Weights of a small mixture-of-experts language model, trained from scratch on English Wikipedia: 20 experts in each of 5 layers.
Below are experts of layer 2 (counted from 0) of a mixture-of-experts language model. Rows are named router (the router's row for the expert), gate (a neuron's input weights, with its number), up (a neuron's input weights, with its number), down (a neuron's output weights, with its number) and show model dimensions 256-319. Each number is 200 + 40 x the weight over its row's rms, rounded and kept within 0 to 999.
After each expert's rows: a language model's description of what the expert responds to; "gets" lists some tokens that make up at least twice as much of what it gets as of all text. This comes from a sample of Wikipedia text that the model never trained on. Tokens count by the router's weight.

# expert 19
router,229,206,132,198,131,192,132,228,195,201,198,189,221,143,269,196,175,204,194,152,230,264,199,193,245,130,134,198,201,213,178,197,203,222,239,266,207,107,166,247,233,133,201,170,280,260,242,209,220,259,181,179,257,142,225,110,240,232,184,222,189,322,222,233
gate0,154,279,160,216,180,207,153,251,150,242,164,174,230,221,149,131,229,150,253,123,233,146,200,213,206,235,175,230,225,247,190,158,238,176,184,143,225,189,157,213,297,208,268,164,242,187,185,234,213,158,183,229,169,197,188,230,223,204,260,193,250,207,233,268
up0,185,168,142,200,171,100,211,196,206,241,138,181,187,254,238,254,232,165,214,263,209,198,173,131,191,207,113,175,212,225,220,216,228,229,169,148,230,209,156,212,211,159,228,179,204,197,166,189,103,97,103,230,162,169,230,215,199,173,224,171,227,268,231,214
down0,128,220,190,240,228,171,213,256,187,241,248,206,217,175,215,241,153,235,200,232,241,161,221,277,244,214,163,322,205,233,165,148,201,206,247,176,199,168,154,197,295,252,222,259,191,188,236,183,195,179,207,195,234,152,182,197,213,123,213,193,254,161,206,129
gate1,215,221,169,289,201,175,148,213,212,208,268,175,197,176,216,163,203,247,220,158,191,230,245,197,203,172,119,210,216,174,201,232,220,230,227,167,200,121,216,224,145,139,107,142,212,201,213,148,254,176,174,206,217,169,208,244,257,129,237,206,140,188,192,217
up1,221,209,183,249,220,135,176,246,106,166,141,261,144,169,210,287,145,216,188,187,236,175,252,243,205,155,160,299,220,168,199,184,188,229,199,210,140,196,226,291,260,210,222,225,186,237,177,197,209,276,154,254,236,157,263,200,237,154,154,201,245,211,263,240
down1,165,169,211,246,226,215,229,232,230,198,166,128,119,204,182,183,173,209,142,143,230,225,125,137,224,146,193,216,252,156,220,259,150,234,234,203,217,157,222,200,193,200,191,226,170,271,204,204,149,177,229,239,214,150,211,193,186,242,188,204,188,221,224,184
It responds to: Commas, relative and linking words like that, which, but, where, and reporting verbs such as said, opined, saying, before quotes or clauses.
gets: ",", " that", " which", " who", " \"", " but"

# expert 4
router,116,306,223,172,144,284,209,211,239,198,234,197,203,173,207,204,197,208,162,250,184,181,161,236,186,225,215,222,194,163,209,167,178,270,173,176,247,233,162,183,134,207,234,194,169,179,191,222,75,209,182,163,180,194,231,239,260,142,215,129,226,179,119,201
gate0,214,177,291,195,236,170,212,133,199,192,259,169,192,237,171,177,281,157,150,280,127,135,193,210,197,216,108,247,184,186,227,213,291,237,168,178,182,213,290,260,286,169,197,204,234,239,214,200,252,173,188,169,185,260,241,117,270,189,125,131,173,238,229,162
up0,191,206,201,215,142,188,204,179,258,139,184,233,254,149,156,158,212,235,228,182,206,209,239,186,237,161,225,148,197,191,160,274,148,144,209,204,283,171,210,224,273,227,188,200,184,334,189,180,193,135,185,211,260,254,193,256,179,172,198,170,206,199,231,196
down0,292,175,105,221,179,243,245,219,163,183,214,233,202,279,167,236,304,180,255,109,214,121,245,177,218,147,168,165,212,226,165,178,198,223,230,180,166,196,233,132,241,174,238,285,205,233,246,259,224,188,207,177,223,162,262,138,220,205,206,209,210,228,265,259
gate1,165,219,205,190,206,156,171,173,193,149,198,227,202,237,155,160,146,234,167,210,145,193,220,154,160,192,235,204,148,225,277,190,163,247,220,159,208,168,212,170,277,151,242,162,180,230,271,150,158,172,135,229,247,187,184,171,175,188,125,250,219,148,158,262
up1,271,127,160,254,223,169,155,164,264,252,135,184,293,309,225,245,291,217,239,233,200,220,238,156,261,184,201,205,206,211,161,171,300,186,222,170,240,262,187,173,199,170,220,220,217,294,226,194,226,219,108,178,236,146,192,215,170,217,234,204,187,129,196,182
down1,152,199,234,160,223,215,163,194,148,220,236,184,194,158,217,227,203,154,203,169,211,269,198,170,165,134,174,208,214,208,175,281,219,171,185,152,192,199,257,244,220,198,310,264,159,234,171,164,184,228,138,223,146,241,206,210,157,284,258,162,202,203,187,244
It responds to: Line breaks ending bulleted list items such as genus or village lists, plus opening pieces of foreign names and rare words like y-aks, Joaqu-im.
gets: "\n", " J", "P", "o", "8", " Y"

# expert 6
router,165,212,165,241,257,133,228,208,201,221,178,231,150,221,180,234,246,173,242,241,271,186,189,208,271,235,237,120,191,190,153,209,165,232,262,266,169,226,200,211,260,186,125,224,223,237,261,126,253,229,186,301,152,240,219,205,225,155,210,163,139,234,230,151
gate0,231,212,219,152,250,186,9,171,167,228,274,209,111,207,203,223,159,176,170,218,227,160,189,208,97,271,250,164,203,237,187,193,152,203,144,107,250,219,194,210,223,175,170,221,196,186,175,231,109,181,158,240,163,240,208,214,195,217,123,195,283,249,219,165
up0,200,231,167,154,206,202,189,229,117,176,190,180,236,156,223,127,265,200,210,250,220,223,169,247,204,268,194,158,185,216,201,155,246,198,209,134,215,228,211,254,227,192,235,213,157,162,207,170,221,172,234,235,181,208,189,226,186,290,193,179,241,208,245,254
down0,161,229,151,215,169,192,135,248,194,202,199,179,214,196,222,262,174,222,218,144,139,129,171,208,219,187,192,146,147,209,211,196,200,274,245,218,250,205,194,232,206,194,189,243,192,218,173,212,189,354,231,265,153,222,251,242,177,193,184,220,258,189,136,274
gate1,98,190,219,244,199,186,225,244,170,213,149,207,224,213,173,163,233,273,265,229,231,261,190,245,213,205,198,178,145,294,199,177,184,281,199,237,186,122,215,151,233,240,142,230,209,242,215,228,164,242,162,173,189,205,152,219,122,214,177,169,248,231,236,249
up1,269,205,225,288,127,144,195,185,227,158,168,133,235,237,190,271,150,224,260,237,186,199,203,183,185,214,266,234,246,205,212,198,262,176,196,206,171,177,276,240,226,205,178,217,186,226,137,192,218,176,222,265,197,207,211,164,232,227,203,158,173,144,155,266
down1,171,138,222,132,170,209,232,186,189,240,202,223,244,218,285,242,175,181,198,97,209,243,180,132,218,217,193,176,151,234,141,116,168,159,189,181,211,161,123,139,202,201,138,246,165,164,228,210,125,212,222,155,212,212,199,204,92,115,189,233,236,228,231,233
It responds to: Inner digits of four-digit years and other numbers, especially in medal tables, career lists and dates, e.g. 20-0-7, 19-7-0.
gets: "0", "9", "1", "2", "8", "7"

# expert 10
router,232,172,227,241,270,179,134,175,177,189,248,199,147,253,288,167,211,223,245,207,160,172,256,170,247,170,163,217,243,168,168,232,189,183,168,193,165,183,174,187,160,295,211,169,136,171,217,180,258,152,181,290,159,168,216,168,130,241,165,204,130,164,270,232
gate0,166,170,193,220,213,155,226,170,156,268,134,235,236,186,259,192,189,169,170,226,134,165,187,187,171,222,175,177,148,182,90,177,290,177,224,259,213,195,210,186,168,172,196,241,173,205,200,188,228,259,248,135,131,203,206,218,217,221,209,227,183,197,210,313
up0,121,131,269,145,250,197,211,252,229,198,248,222,134,249,200,224,280,202,194,239,233,212,130,200,228,213,210,234,157,218,271,242,183,258,275,196,155,226,203,290,166,237,175,156,240,173,183,242,162,123,207,268,169,154,237,140,194,192,171,195,223,167,170,144
down0,233,171,189,163,204,276,168,176,127,196,192,211,225,190,184,176,238,197,137,303,205,264,210,214,220,206,218,131,147,265,234,180,217,235,251,232,210,215,223,155,196,282,191,199,199,173,211,210,182,163,193,184,202,131,231,147,232,192,154,138,218,246,254,272
gate1,173,145,209,150,226,170,296,187,226,211,161,195,159,152,236,216,201,226,201,223,222,116,201,204,216,182,246,247,171,122,234,214,165,118,172,218,168,241,198,148,232,167,242,214,191,172,154,204,259,202,170,254,176,157,164,191,118,248,254,203,229,227,173,219
up1,170,260,236,213,182,181,213,172,215,170,134,194,246,144,219,207,256,203,183,216,144,193,183,100,216,239,151,217,167,117,292,123,136,215,202,297,194,259,240,163,151,189,214,200,136,261,183,214,199,212,201,169,178,208,169,172,163,135,205,232,253,178,250,218
down1,163,188,277,167,122,188,153,237,142,208,234,198,229,184,176,194,203,222,287,174,164,200,213,231,209,190,195,169,196,184,212,220,255,197,253,255,221,194,229,187,145,173,158,173,169,204,205,276,268,220,221,231,181,246,250,171,255,132,188,159,105,206,131,202
It responds to: Sentence-ending periods, decimal points and closing parentheses, plus == section heading markers and abbreviation dots like e.g., i.e.
gets: ".", "==", ":", "-", "===", ")."

# expert 7
router,101,255,253,164,134,259,228,247,211,179,227,247,195,189,141,205,206,195,167,247,192,188,124,215,173,233,199,224,216,136,233,178,191,276,180,177,233,225,196,165,154,212,214,238,130,206,167,300,131,188,153,171,172,225,228,252,232,131,222,193,235,179,111,215
gate0,184,184,216,244,186,204,185,263,192,251,203,139,247,151,228,148,178,226,179,204,267,211,192,167,171,265,270,213,157,193,221,202,205,219,157,244,194,251,195,173,176,199,164,217,239,199,185,174,170,251,200,109,224,219,283,264,202,218,249,218,214,150,161,200
up0,171,117,180,219,265,136,159,234,226,167,197,166,142,184,266,265,229,191,167,182,256,205,256,218,234,224,234,209,239,233,206,183,187,266,214,211,186,164,259,214,158,186,192,164,202,223,230,213,162,215,284,178,163,230,222,176,277,254,229,247,142,193,149,174
down0,162,261,172,263,174,248,231,240,232,253,226,215,176,188,231,136,179,189,114,206,173,219,208,237,165,240,182,160,197,206,156,238,181,190,128,205,177,176,166,225,165,278,143,197,134,237,228,168,232,243,205,178,242,234,241,126,182,196,197,138,227,180,113,130
gate1,239,226,135,195,196,221,238,267,237,194,220,201,255,198,290,208,281,185,249,209,212,217,226,158,271,235,199,192,217,205,177,149,170,234,195,235,166,206,190,163,217,210,155,262,125,192,176,184,93,216,266,202,247,242,230,180,168,169,261,202,212,203,194,208
up1,220,186,209,225,237,215,98,180,163,217,198,200,227,192,212,168,236,152,169,186,186,190,223,124,173,231,160,208,194,197,255,237,160,162,180,213,178,207,288,223,195,253,140,226,149,204,194,175,239,214,222,128,202,174,156,171,284,236,189,207,221,180,244,184
down1,278,151,209,242,232,197,172,217,192,143,244,217,221,228,222,199,132,139,174,222,207,218,151,186,233,222,234,202,155,175,235,286,192,148,223,155,178,239,177,181,179,243,217,242,168,182,216,268,197,177,201,159,174,185,249,135,185,166,231,171,194,219,184,209
It responds to: Pipe separators in tables and pieces of names like United States, South, Soviet, and foreign name fragments such as Sh, El, Kh.
gets: "|", " |", " States", " United", " South", " R"

# expert 9
router,111,163,183,147,152,228,228,201,193,180,202,255,166,256,153,204,228,223,229,248,173,172,237,196,131,205,221,202,217,231,212,169,205,124,275,189,226,191,197,217,227,219,175,159,235,225,180,180,212,151,179,213,161,212,238,254,206,174,201,103,165,205,166,188
gate0,262,154,265,202,216,225,245,174,181,172,261,225,207,229,156,234,196,216,265,158,182,187,189,197,206,195,205,124,205,189,162,213,273,186,136,279,243,175,192,272,202,216,180,235,269,191,218,211,227,204,159,168,180,205,213,206,184,274,208,245,209,300,171,196
up0,225,201,190,239,206,138,185,154,170,181,224,214,231,204,232,205,133,215,218,180,188,187,173,234,177,219,229,134,142,205,217,271,172,182,197,258,257,228,246,165,235,229,256,258,246,223,225,212,209,224,150,164,164,190,201,163,149,187,186,166,186,185,230,231
down0,147,201,165,209,182,152,228,169,180,295,171,213,189,184,169,268,235,255,266,177,185,156,210,189,236,186,169,233,249,156,258,172,122,130,165,181,238,213,287,268,157,152,148,264,198,181,273,127,180,212,149,278,238,210,164,178,133,219,196,189,263,254,168,196
gate1,177,224,202,205,249,209,198,136,253,204,269,206,219,216,167,203,211,190,183,131,190,237,249,207,157,198,207,213,228,185,189,145,241,166,156,172,183,142,242,192,211,207,225,133,208,191,266,182,173,245,195,191,191,206,203,242,137,161,173,177,202,234,131,247
up1,167,265,169,195,199,289,257,220,208,165,255,165,222,195,306,167,195,210,190,221,122,165,139,249,256,229,177,252,211,184,198,200,240,211,149,251,192,227,203,132,252,207,195,190,159,324,184,224,274,145,229,165,265,211,151,157,209,161,189,143,181,173,234,227
down1,151,231,232,232,195,181,228,180,239,142,225,97,163,170,176,146,150,163,238,225,187,212,184,219,170,184,179,199,219,234,196,127,185,247,179,211,160,182,201,210,128,226,249,186,205,154,234,123,188,253,214,214,220,243,149,273,291,248,169,245,278,237,244,226
It responds to: Articles and possessive determiners, mostly "the", also a, his, its, their, after prepositions and before words like first, same, United.
gets: " the", " a", " The", "The", "s", " his"

# expert 2
router,139,305,245,205,183,300,252,186,224,218,230,217,191,173,170,217,179,234,172,232,176,184,154,218,246,200,195,243,171,137,236,170,165,275,170,171,237,239,199,181,184,204,229,252,198,253,191,244,97,214,182,167,169,204,185,237,202,145,212,126,237,178,141,201
gate0,225,211,159,223,285,198,187,184,264,129,149,177,242,279,223,214,183,163,212,202,185,193,230,192,194,216,190,233,161,152,198,190,202,140,241,210,247,217,175,179,255,254,247,215,226,175,213,173,191,114,150,207,184,188,199,174,170,184,172,182,172,118,265,194
up0,193,189,150,203,191,212,124,180,210,226,188,163,175,250,227,231,180,233,245,184,200,210,248,174,188,199,218,232,163,164,223,213,211,251,276,190,299,265,173,208,219,138,202,255,145,200,205,235,261,153,216,215,193,179,207,242,217,163,208,230,206,216,204,222
down0,98,212,233,231,206,195,201,199,191,192,189,200,215,191,171,240,194,200,217,194,195,205,272,235,183,226,169,228,224,280,169,205,222,138,212,124,174,194,269,231,238,155,299,102,228,152,239,297,223,217,272,199,181,236,116,266,161,191,176,162,216,166,211,168
gate1,95,272,200,167,171,195,127,224,170,147,164,228,186,241,194,214,187,139,209,255,160,210,257,196,165,184,219,226,186,167,139,253,186,139,221,245,115,142,266,189,160,137,174,183,202,181,148,180,226,149,292,214,177,229,227,264,184,215,194,258,194,190,172,158
up1,237,241,178,209,211,208,190,263,174,207,146,234,182,198,208,218,218,186,173,165,221,202,270,140,187,209,89,175,142,236,226,125,209,173,244,263,184,228,200,252,278,239,196,182,179,211,169,145,205,254,248,223,165,192,232,155,203,162,218,205,132,243,269,187
down1,171,178,260,297,244,242,278,264,151,151,211,218,162,110,224,137,227,166,209,185,194,228,166,185,183,187,282,174,234,193,207,245,150,192,166,197,204,189,230,220,228,207,243,235,227,203,221,124,215,205,233,270,214,222,236,263,198,158,215,160,163,148,237,256
It responds to: Digits in coordinates, dates and stat tables, plus blank table cells, initials such as D, and word continuations like Ster-e-oscopic.
gets: "3", " D", "4", "|", " P", "′"

# expert 1
router,230,127,197,208,187,162,179,225,209,254,183,147,230,183,173,210,208,176,176,157,176,182,222,199,114,214,207,174,212,262,162,262,253,236,188,187,250,221,180,186,243,154,211,179,166,169,190,188,287,167,220,229,218,225,158,157,238,223,205,276,217,163,159,253
gate0,281,211,191,172,280,219,193,190,202,176,210,167,159,261,250,163,178,294,168,154,191,254,266,219,274,188,130,190,195,232,233,220,304,187,153,262,172,125,148,120,205,212,173,156,197,168,166,141,220,205,153,90,154,187,209,186,262,184,194,194,164,253,222,191
up0,239,180,195,137,250,183,244,220,207,166,211,188,192,208,229,296,185,204,169,84,269,140,223,225,190,94,194,203,185,205,158,189,165,229,163,236,215,218,156,231,203,153,172,127,242,86,264,210,192,195,250,189,208,123,207,240,165,236,244,233,175,176,219,198
down0,187,178,136,149,189,195,179,127,239,215,164,265,172,194,259,272,159,215,166,213,149,219,182,160,203,247,181,183,153,238,183,168,163,197,197,201,226,210,270,228,167,233,237,185,237,279,270,176,214,258,192,276,240,276,206,283,225,192,205,166,207,177,158,215
gate1,137,183,230,80,185,173,240,285,213,193,150,224,299,205,191,289,150,186,171,261,145,226,217,187,279,174,250,237,204,263,296,131,264,202,236,209,139,194,185,173,246,181,214,221,152,273,205,141,208,174,150,210,140,236,186,89,226,221,211,188,205,188,263,161
up1,199,289,179,222,248,270,160,252,137,242,163,192,139,158,176,157,161,190,209,131,231,220,202,206,167,222,266,178,171,180,131,193,211,205,262,244,139,135,186,181,223,98,212,186,213,201,163,205,191,186,211,166,163,150,227,194,281,213,153,186,169,188,209,155
down1,221,135,205,189,246,233,205,214,166,230,246,206,221,235,179,268,197,208,214,187,162,272,140,227,118,200,270,236,249,144,186,244,212,192,115,244,133,186,230,212,123,229,212,196,209,153,174,226,193,95,174,181,196,261,266,205,258,154,225,207,201,128,254,220
It responds to: Units, quantity and demographic nouns after numbers or percentages in census and geography text, such as %, km, years, median, population.
gets: "%", " years", " m", " km", "s", " population"

# expert 3
router,247,212,220,190,207,244,252,155,180,207,209,193,254,218,198,205,235,232,223,193,188,175,142,179,216,219,298,183,152,227,170,250,159,135,175,271,188,174,219,242,204,172,211,172,260,144,205,228,225,171,206,193,254,168,156,160,160,247,196,268,246,203,214,155
gate0,153,76,186,195,235,161,168,137,189,235,232,160,180,219,169,185,285,149,195,241,234,174,281,215,94,189,171,171,199,181,247,222,191,198,214,181,212,200,165,233,252,270,216,208,199,269,191,165,190,235,207,164,123,156,214,195,224,186,196,203,282,172,194,114
up0,171,146,178,238,210,166,143,268,142,131,225,184,201,235,125,200,137,253,255,200,182,253,229,223,181,157,263,189,170,159,248,218,204,191,239,236,228,212,213,186,294,212,282,288,197,220,220,148,219,273,149,196,189,169,201,134,161,225,144,206,250,205,234,173
down0,277,243,171,222,203,159,191,194,219,223,235,142,140,201,182,175,234,147,204,185,154,227,224,158,162,171,232,197,190,148,192,190,202,244,177,214,227,132,224,188,197,144,275,193,221,170,243,208,176,212,249,178,158,184,143,199,128,113,190,254,177,209,163,275
gate1,164,219,185,209,237,192,136,194,183,207,174,207,234,167,275,204,270,245,192,205,163,179,155,250,269,190,101,202,202,268,190,229,198,207,161,182,239,247,246,179,274,268,198,184,101,210,212,258,224,221,109,235,252,223,184,242,262,161,208,145,189,189,216,197
up1,289,181,203,202,213,227,242,187,160,229,237,161,272,177,285,173,189,240,263,136,246,171,211,157,202,220,199,187,190,206,231,197,145,191,228,211,171,190,132,250,208,215,91,165,246,201,225,200,159,214,162,194,230,239,266,163,180,262,165,241,148,221,202,207
down1,137,226,215,287,242,181,123,137,195,223,194,206,209,247,171,214,183,215,256,207,125,234,251,187,301,252,221,195,126,201,153,214,177,112,211,201,210,211,152,168,253,181,235,206,125,281,201,216,165,188,218,205,173,205,169,187,179,184,124,221,209,225,189,162
It responds to: Prepositions opening a phrase before a noun or article, especially of, in, to, by, with, on, as in "part of", "due to".
gets: " of", " in", " to", " for", " by", " with"

# expert 0
router,219,245,139,183,187,278,234,242,211,210,212,202,227,165,146,227,168,185,178,256,164,196,164,222,249,219,124,229,177,162,207,168,144,268,193,193,210,231,208,177,98,195,223,250,184,218,172,225,85,213,175,145,201,176,152,229,228,144,230,170,242,169,156,249
gate0,202,133,178,237,153,192,176,170,138,192,209,94,252,184,209,164,204,237,166,212,209,143,182,136,132,211,222,213,141,242,217,179,176,224,224,117,183,173,203,231,250,214,183,216,160,138,205,181,191,236,194,230,205,193,233,207,200,160,214,202,192,188,136,268
up0,247,192,159,190,165,226,130,188,122,147,191,263,205,159,182,167,224,191,216,255,251,151,143,228,197,165,192,163,286,226,137,221,245,146,190,163,241,158,182,207,184,241,216,150,200,178,206,180,235,200,184,145,201,263,175,274,142,228,243,213,158,216,194,199
down0,212,215,173,210,228,175,239,234,208,220,171,169,217,203,169,232,245,187,171,214,89,161,215,139,203,236,195,194,242,237,270,220,222,200,203,152,217,163,184,139,185,190,172,176,151,104,168,221,287,168,261,110,152,250,168,175,214,166,165,207,217,217,232,219
gate1,144,135,233,229,226,139,191,174,198,112,158,157,232,262,213,209,204,216,143,115,206,245,179,205,230,114,189,224,149,234,250,200,230,210,223,237,201,205,167,171,171,207,197,200,186,215,247,192,254,234,178,148,227,177,267,185,191,197,244,204,239,263,216,172
up1,231,182,167,152,195,132,215,171,217,138,200,195,231,198,169,191,210,150,208,206,213,191,229,213,180,172,228,203,189,248,221,216,209,233,272,259,209,254,233,214,270,172,184,260,150,200,180,150,232,238,175,256,265,198,59,170,139,172,195,219,216,174,250,235
down1,242,141,220,121,234,186,215,186,196,212,238,121,189,330,231,149,216,158,218,291,199,144,253,201,164,291,241,234,143,138,187,203,243,211,201,193,299,286,288,125,198,180,248,239,130,198,235,157,209,249,161,118,184,160,184,265,166,159,206,225,152,234,161,191
It responds to: Mid-word pieces and "and", pipes and quotes in track listings, squad tables and author lists, e.g. F-uch-s, "Big Sky", priest and hymnist.
gets: " and", " ", "–", "1", " was", ";"

# expert 12
router,149,224,194,173,153,265,231,235,236,214,226,221,220,191,174,214,185,230,180,231,173,168,98,197,206,250,202,220,233,147,210,162,178,331,152,166,265,252,198,170,164,192,210,229,160,245,201,246,88,171,184,181,207,208,179,230,226,165,218,173,228,169,129,225
gate0,217,197,235,173,187,312,203,227,143,170,278,210,201,313,183,159,261,166,193,189,173,142,246,189,245,194,216,246,191,222,185,155,218,259,216,200,199,239,192,292,177,165,218,214,207,217,157,166,217,204,185,185,214,263,197,122,150,178,147,208,201,235,117,231
up0,217,186,271,153,199,222,192,190,209,214,186,157,191,218,195,116,222,273,165,224,247,168,186,195,182,139,172,193,214,183,229,181,190,255,190,146,266,180,157,218,241,238,238,151,145,245,179,183,218,294,200,203,207,180,123,229,238,225,192,221,215,266,238,194
down0,182,180,202,210,239,144,209,174,188,248,177,201,158,214,197,219,183,214,207,83,183,243,255,207,213,217,233,191,253,184,195,225,203,228,214,139,219,178,195,187,217,213,234,123,161,149,193,214,130,255,181,179,217,117,207,182,201,150,177,122,187,239,253,92
gate1,123,209,214,242,248,172,219,178,219,176,157,204,168,199,214,162,113,227,128,154,261,247,172,153,255,207,244,123,116,233,170,180,142,258,177,176,188,253,218,200,210,208,231,145,219,146,245,253,173,200,224,199,200,131,137,182,185,176,203,183,267,182,212,196
up1,289,103,194,215,183,223,190,150,199,230,179,163,171,238,221,187,235,187,149,201,221,201,176,170,179,292,196,198,204,205,166,202,147,183,218,235,197,207,208,248,129,214,204,199,134,189,126,266,156,207,181,258,240,256,175,214,227,177,222,193,86,184,160,207
down1,228,207,230,252,204,223,263,285,156,147,241,170,118,214,237,208,216,83,178,184,228,263,255,230,189,122,253,157,190,256,192,201,197,302,179,285,170,242,271,213,216,258,221,251,152,257,64,200,186,231,216,129,232,169,245,163,251,146,264,226,246,161,163,220
It responds to: Spaces before numbers in road names like Route 129, plus hyphens in compound place names and colons in infobox fields.
gets: " ", "-", " S", " K", "k", "at"

# expert 14
router,168,253,232,185,145,236,210,219,206,195,221,194,188,179,135,228,205,198,170,228,149,203,172,207,212,228,150,233,231,109,197,164,112,252,171,175,262,228,165,167,146,183,224,258,215,217,187,259,92,170,197,157,196,239,164,233,259,138,225,191,239,182,99,203
gate0,198,219,109,183,163,140,275,150,188,219,182,128,151,146,180,182,206,211,205,282,165,240,217,200,218,199,235,191,168,116,229,224,220,255,226,132,184,205,204,194,166,219,176,108,195,258,180,249,204,256,188,227,230,158,216,293,117,150,131,199,220,233,152,167
up0,232,250,199,178,209,213,142,187,154,134,214,199,246,181,178,106,204,266,197,186,198,247,164,223,161,178,160,149,231,189,184,185,174,173,250,159,164,261,169,149,235,216,226,178,210,222,208,211,240,214,190,182,132,349,293,302,163,134,98,216,230,144,177,151
down0,251,253,240,267,146,217,192,296,178,176,274,199,193,149,214,266,160,201,210,229,277,245,247,260,233,143,150,162,160,134,182,208,144,161,159,134,220,181,130,194,202,178,112,170,221,163,132,197,236,220,228,184,259,269,198,180,219,179,209,216,306,217,256,119
gate1,196,228,193,284,164,192,234,187,164,188,171,181,228,259,211,148,235,214,162,189,256,175,232,164,213,182,118,191,271,266,140,145,220,296,196,264,216,218,226,202,196,182,161,192,173,168,180,141,217,208,91,147,196,169,270,194,181,205,179,159,183,295,277,163
up1,154,199,136,180,228,243,183,242,182,202,216,262,207,192,78,167,230,158,192,218,145,128,146,210,198,196,192,235,155,247,135,231,161,210,180,243,86,174,223,217,240,196,209,174,189,206,155,205,234,233,182,221,160,212,186,247,295,132,125,193,262,217,277,232
down1,213,236,185,168,206,220,195,162,173,283,189,167,178,192,187,198,288,250,184,148,210,83,237,221,215,230,136,201,155,175,218,230,182,164,239,185,221,234,160,280,154,231,247,214,235,204,163,198,207,203,188,232,217,179,247,266,177,172,173,179,205,247,173,233
It responds to: Broken byte pieces inside Greek or Japanese text, and numbers or spaces in semicolon-separated race results and sports tables.
gets: " ", "7", "6", " B", " New", "ia"

# expert 18
router,101,279,272,175,129,246,235,220,245,209,224,212,224,164,173,199,169,222,194,250,195,172,170,209,201,205,149,234,197,162,217,168,163,266,170,171,222,219,180,170,114,244,228,229,174,256,173,223,84,241,228,160,161,135,191,258,248,159,228,196,251,181,146,223
gate0,214,193,217,229,217,160,193,270,184,161,257,224,228,238,251,259,207,186,231,213,216,238,145,184,244,237,212,220,214,173,216,175,190,203,207,261,171,221,147,230,186,207,190,186,248,185,197,244,213,169,165,196,129,232,213,169,205,187,224,249,204,216,232,223
up0,209,233,202,182,181,155,192,215,213,210,284,173,178,236,233,189,156,204,259,233,210,186,156,155,201,85,176,199,238,211,278,84,275,219,185,151,202,204,207,228,206,222,201,170,161,230,194,189,256,231,252,236,236,185,157,199,174,209,230,177,221,283,193,172
down0,182,261,254,248,175,266,192,179,163,238,206,210,204,200,190,218,181,221,152,166,182,192,224,203,219,191,209,168,220,177,216,124,217,221,202,233,240,208,251,180,208,271,227,270,178,186,238,209,265,230,220,233,156,267,223,194,278,217,230,219,196,222,183,216
gate1,224,206,164,133,191,282,212,175,166,147,230,223,196,280,190,252,162,149,219,170,251,245,197,142,192,210,257,196,186,191,206,200,188,192,194,256,171,237,199,146,236,153,131,213,226,178,167,189,210,167,161,219,201,256,190,254,167,215,270,303,215,261,194,250
up1,165,220,265,228,256,182,159,208,160,193,199,156,173,139,223,183,243,213,235,223,163,194,213,171,156,142,233,139,152,189,252,212,227,207,272,198,176,161,164,184,211,264,246,225,197,115,203,207,203,203,234,234,252,264,253,222,178,186,202,239,266,189,233,228
down1,219,243,195,146,213,191,205,153,176,232,280,263,211,192,198,202,211,219,217,247,188,254,172,191,136,203,216,200,141,216,174,237,209,228,235,295,227,217,227,194,223,256,224,254,214,159,160,173,232,175,151,184,225,256,216,159,135,225,228,197,160,195,140,205
It responds to: Pipe cell separators and opening parentheses in sports and data tables, plus name pieces like Carl-inh-os, Đ-inh.
gets: " |", " (", " L", " M", "a", " Ch"

# expert 8
router,178,217,272,160,153,243,239,243,237,216,223,227,206,170,161,223,178,202,189,238,190,167,137,197,243,215,193,211,229,83,232,169,180,272,187,156,212,232,237,162,171,233,208,267,183,221,158,229,85,205,188,163,225,219,231,229,262,165,220,188,240,171,137,217
gate0,177,221,184,184,232,195,275,274,194,220,160,283,139,145,222,209,241,196,262,195,204,120,218,223,222,221,184,183,199,228,241,148,123,287,230,224,244,195,230,175,252,126,215,166,247,185,219,151,222,148,135,162,191,161,223,225,232,124,245,215,213,168,190,185
up0,209,244,168,226,179,201,247,177,230,196,189,176,173,183,232,185,237,261,173,203,238,160,151,148,233,244,239,218,179,173,296,227,208,195,181,205,182,195,199,200,300,262,235,238,218,247,205,254,171,216,212,205,227,198,232,207,195,168,205,153,193,206,155,162
down0,218,251,163,229,143,241,209,216,269,169,134,207,161,144,171,202,255,227,176,176,157,198,200,189,199,240,195,252,215,188,174,167,224,152,230,169,216,265,210,237,205,186,198,208,198,260,204,238,188,198,234,166,189,217,168,188,171,221,222,295,204,191,194,226
gate1,207,171,170,179,200,258,176,175,283,254,207,316,201,274,207,253,176,263,187,210,197,212,232,187,122,146,117,172,206,118,155,215,226,175,284,174,214,131,230,116,225,215,261,218,193,154,192,175,165,151,201,192,218,157,205,225,150,172,220,182,205,251,242,199
up1,216,218,225,175,151,116,216,169,199,122,194,155,177,162,177,309,135,199,214,256,205,224,238,173,154,216,206,169,183,119,226,174,150,266,191,182,194,199,198,246,212,181,195,167,246,187,124,247,201,224,277,170,227,215,145,223,194,220,200,269,239,165,267,183
down1,172,164,205,184,184,176,187,217,152,228,177,192,159,221,177,214,218,263,195,187,102,168,188,205,233,175,193,210,143,202,214,165,156,182,157,178,212,221,134,179,187,211,159,242,206,241,231,201,176,176,168,236,260,243,217,186,122,197,162,211,225,173,136,163
It responds to: Mid-word pieces and "and" in prose, plus digits in election turnout, fight records and score strings, e.g. Daytime Conf-idential, 79.1-1%.
gets: " and", "2", "3", " W", " also", "|"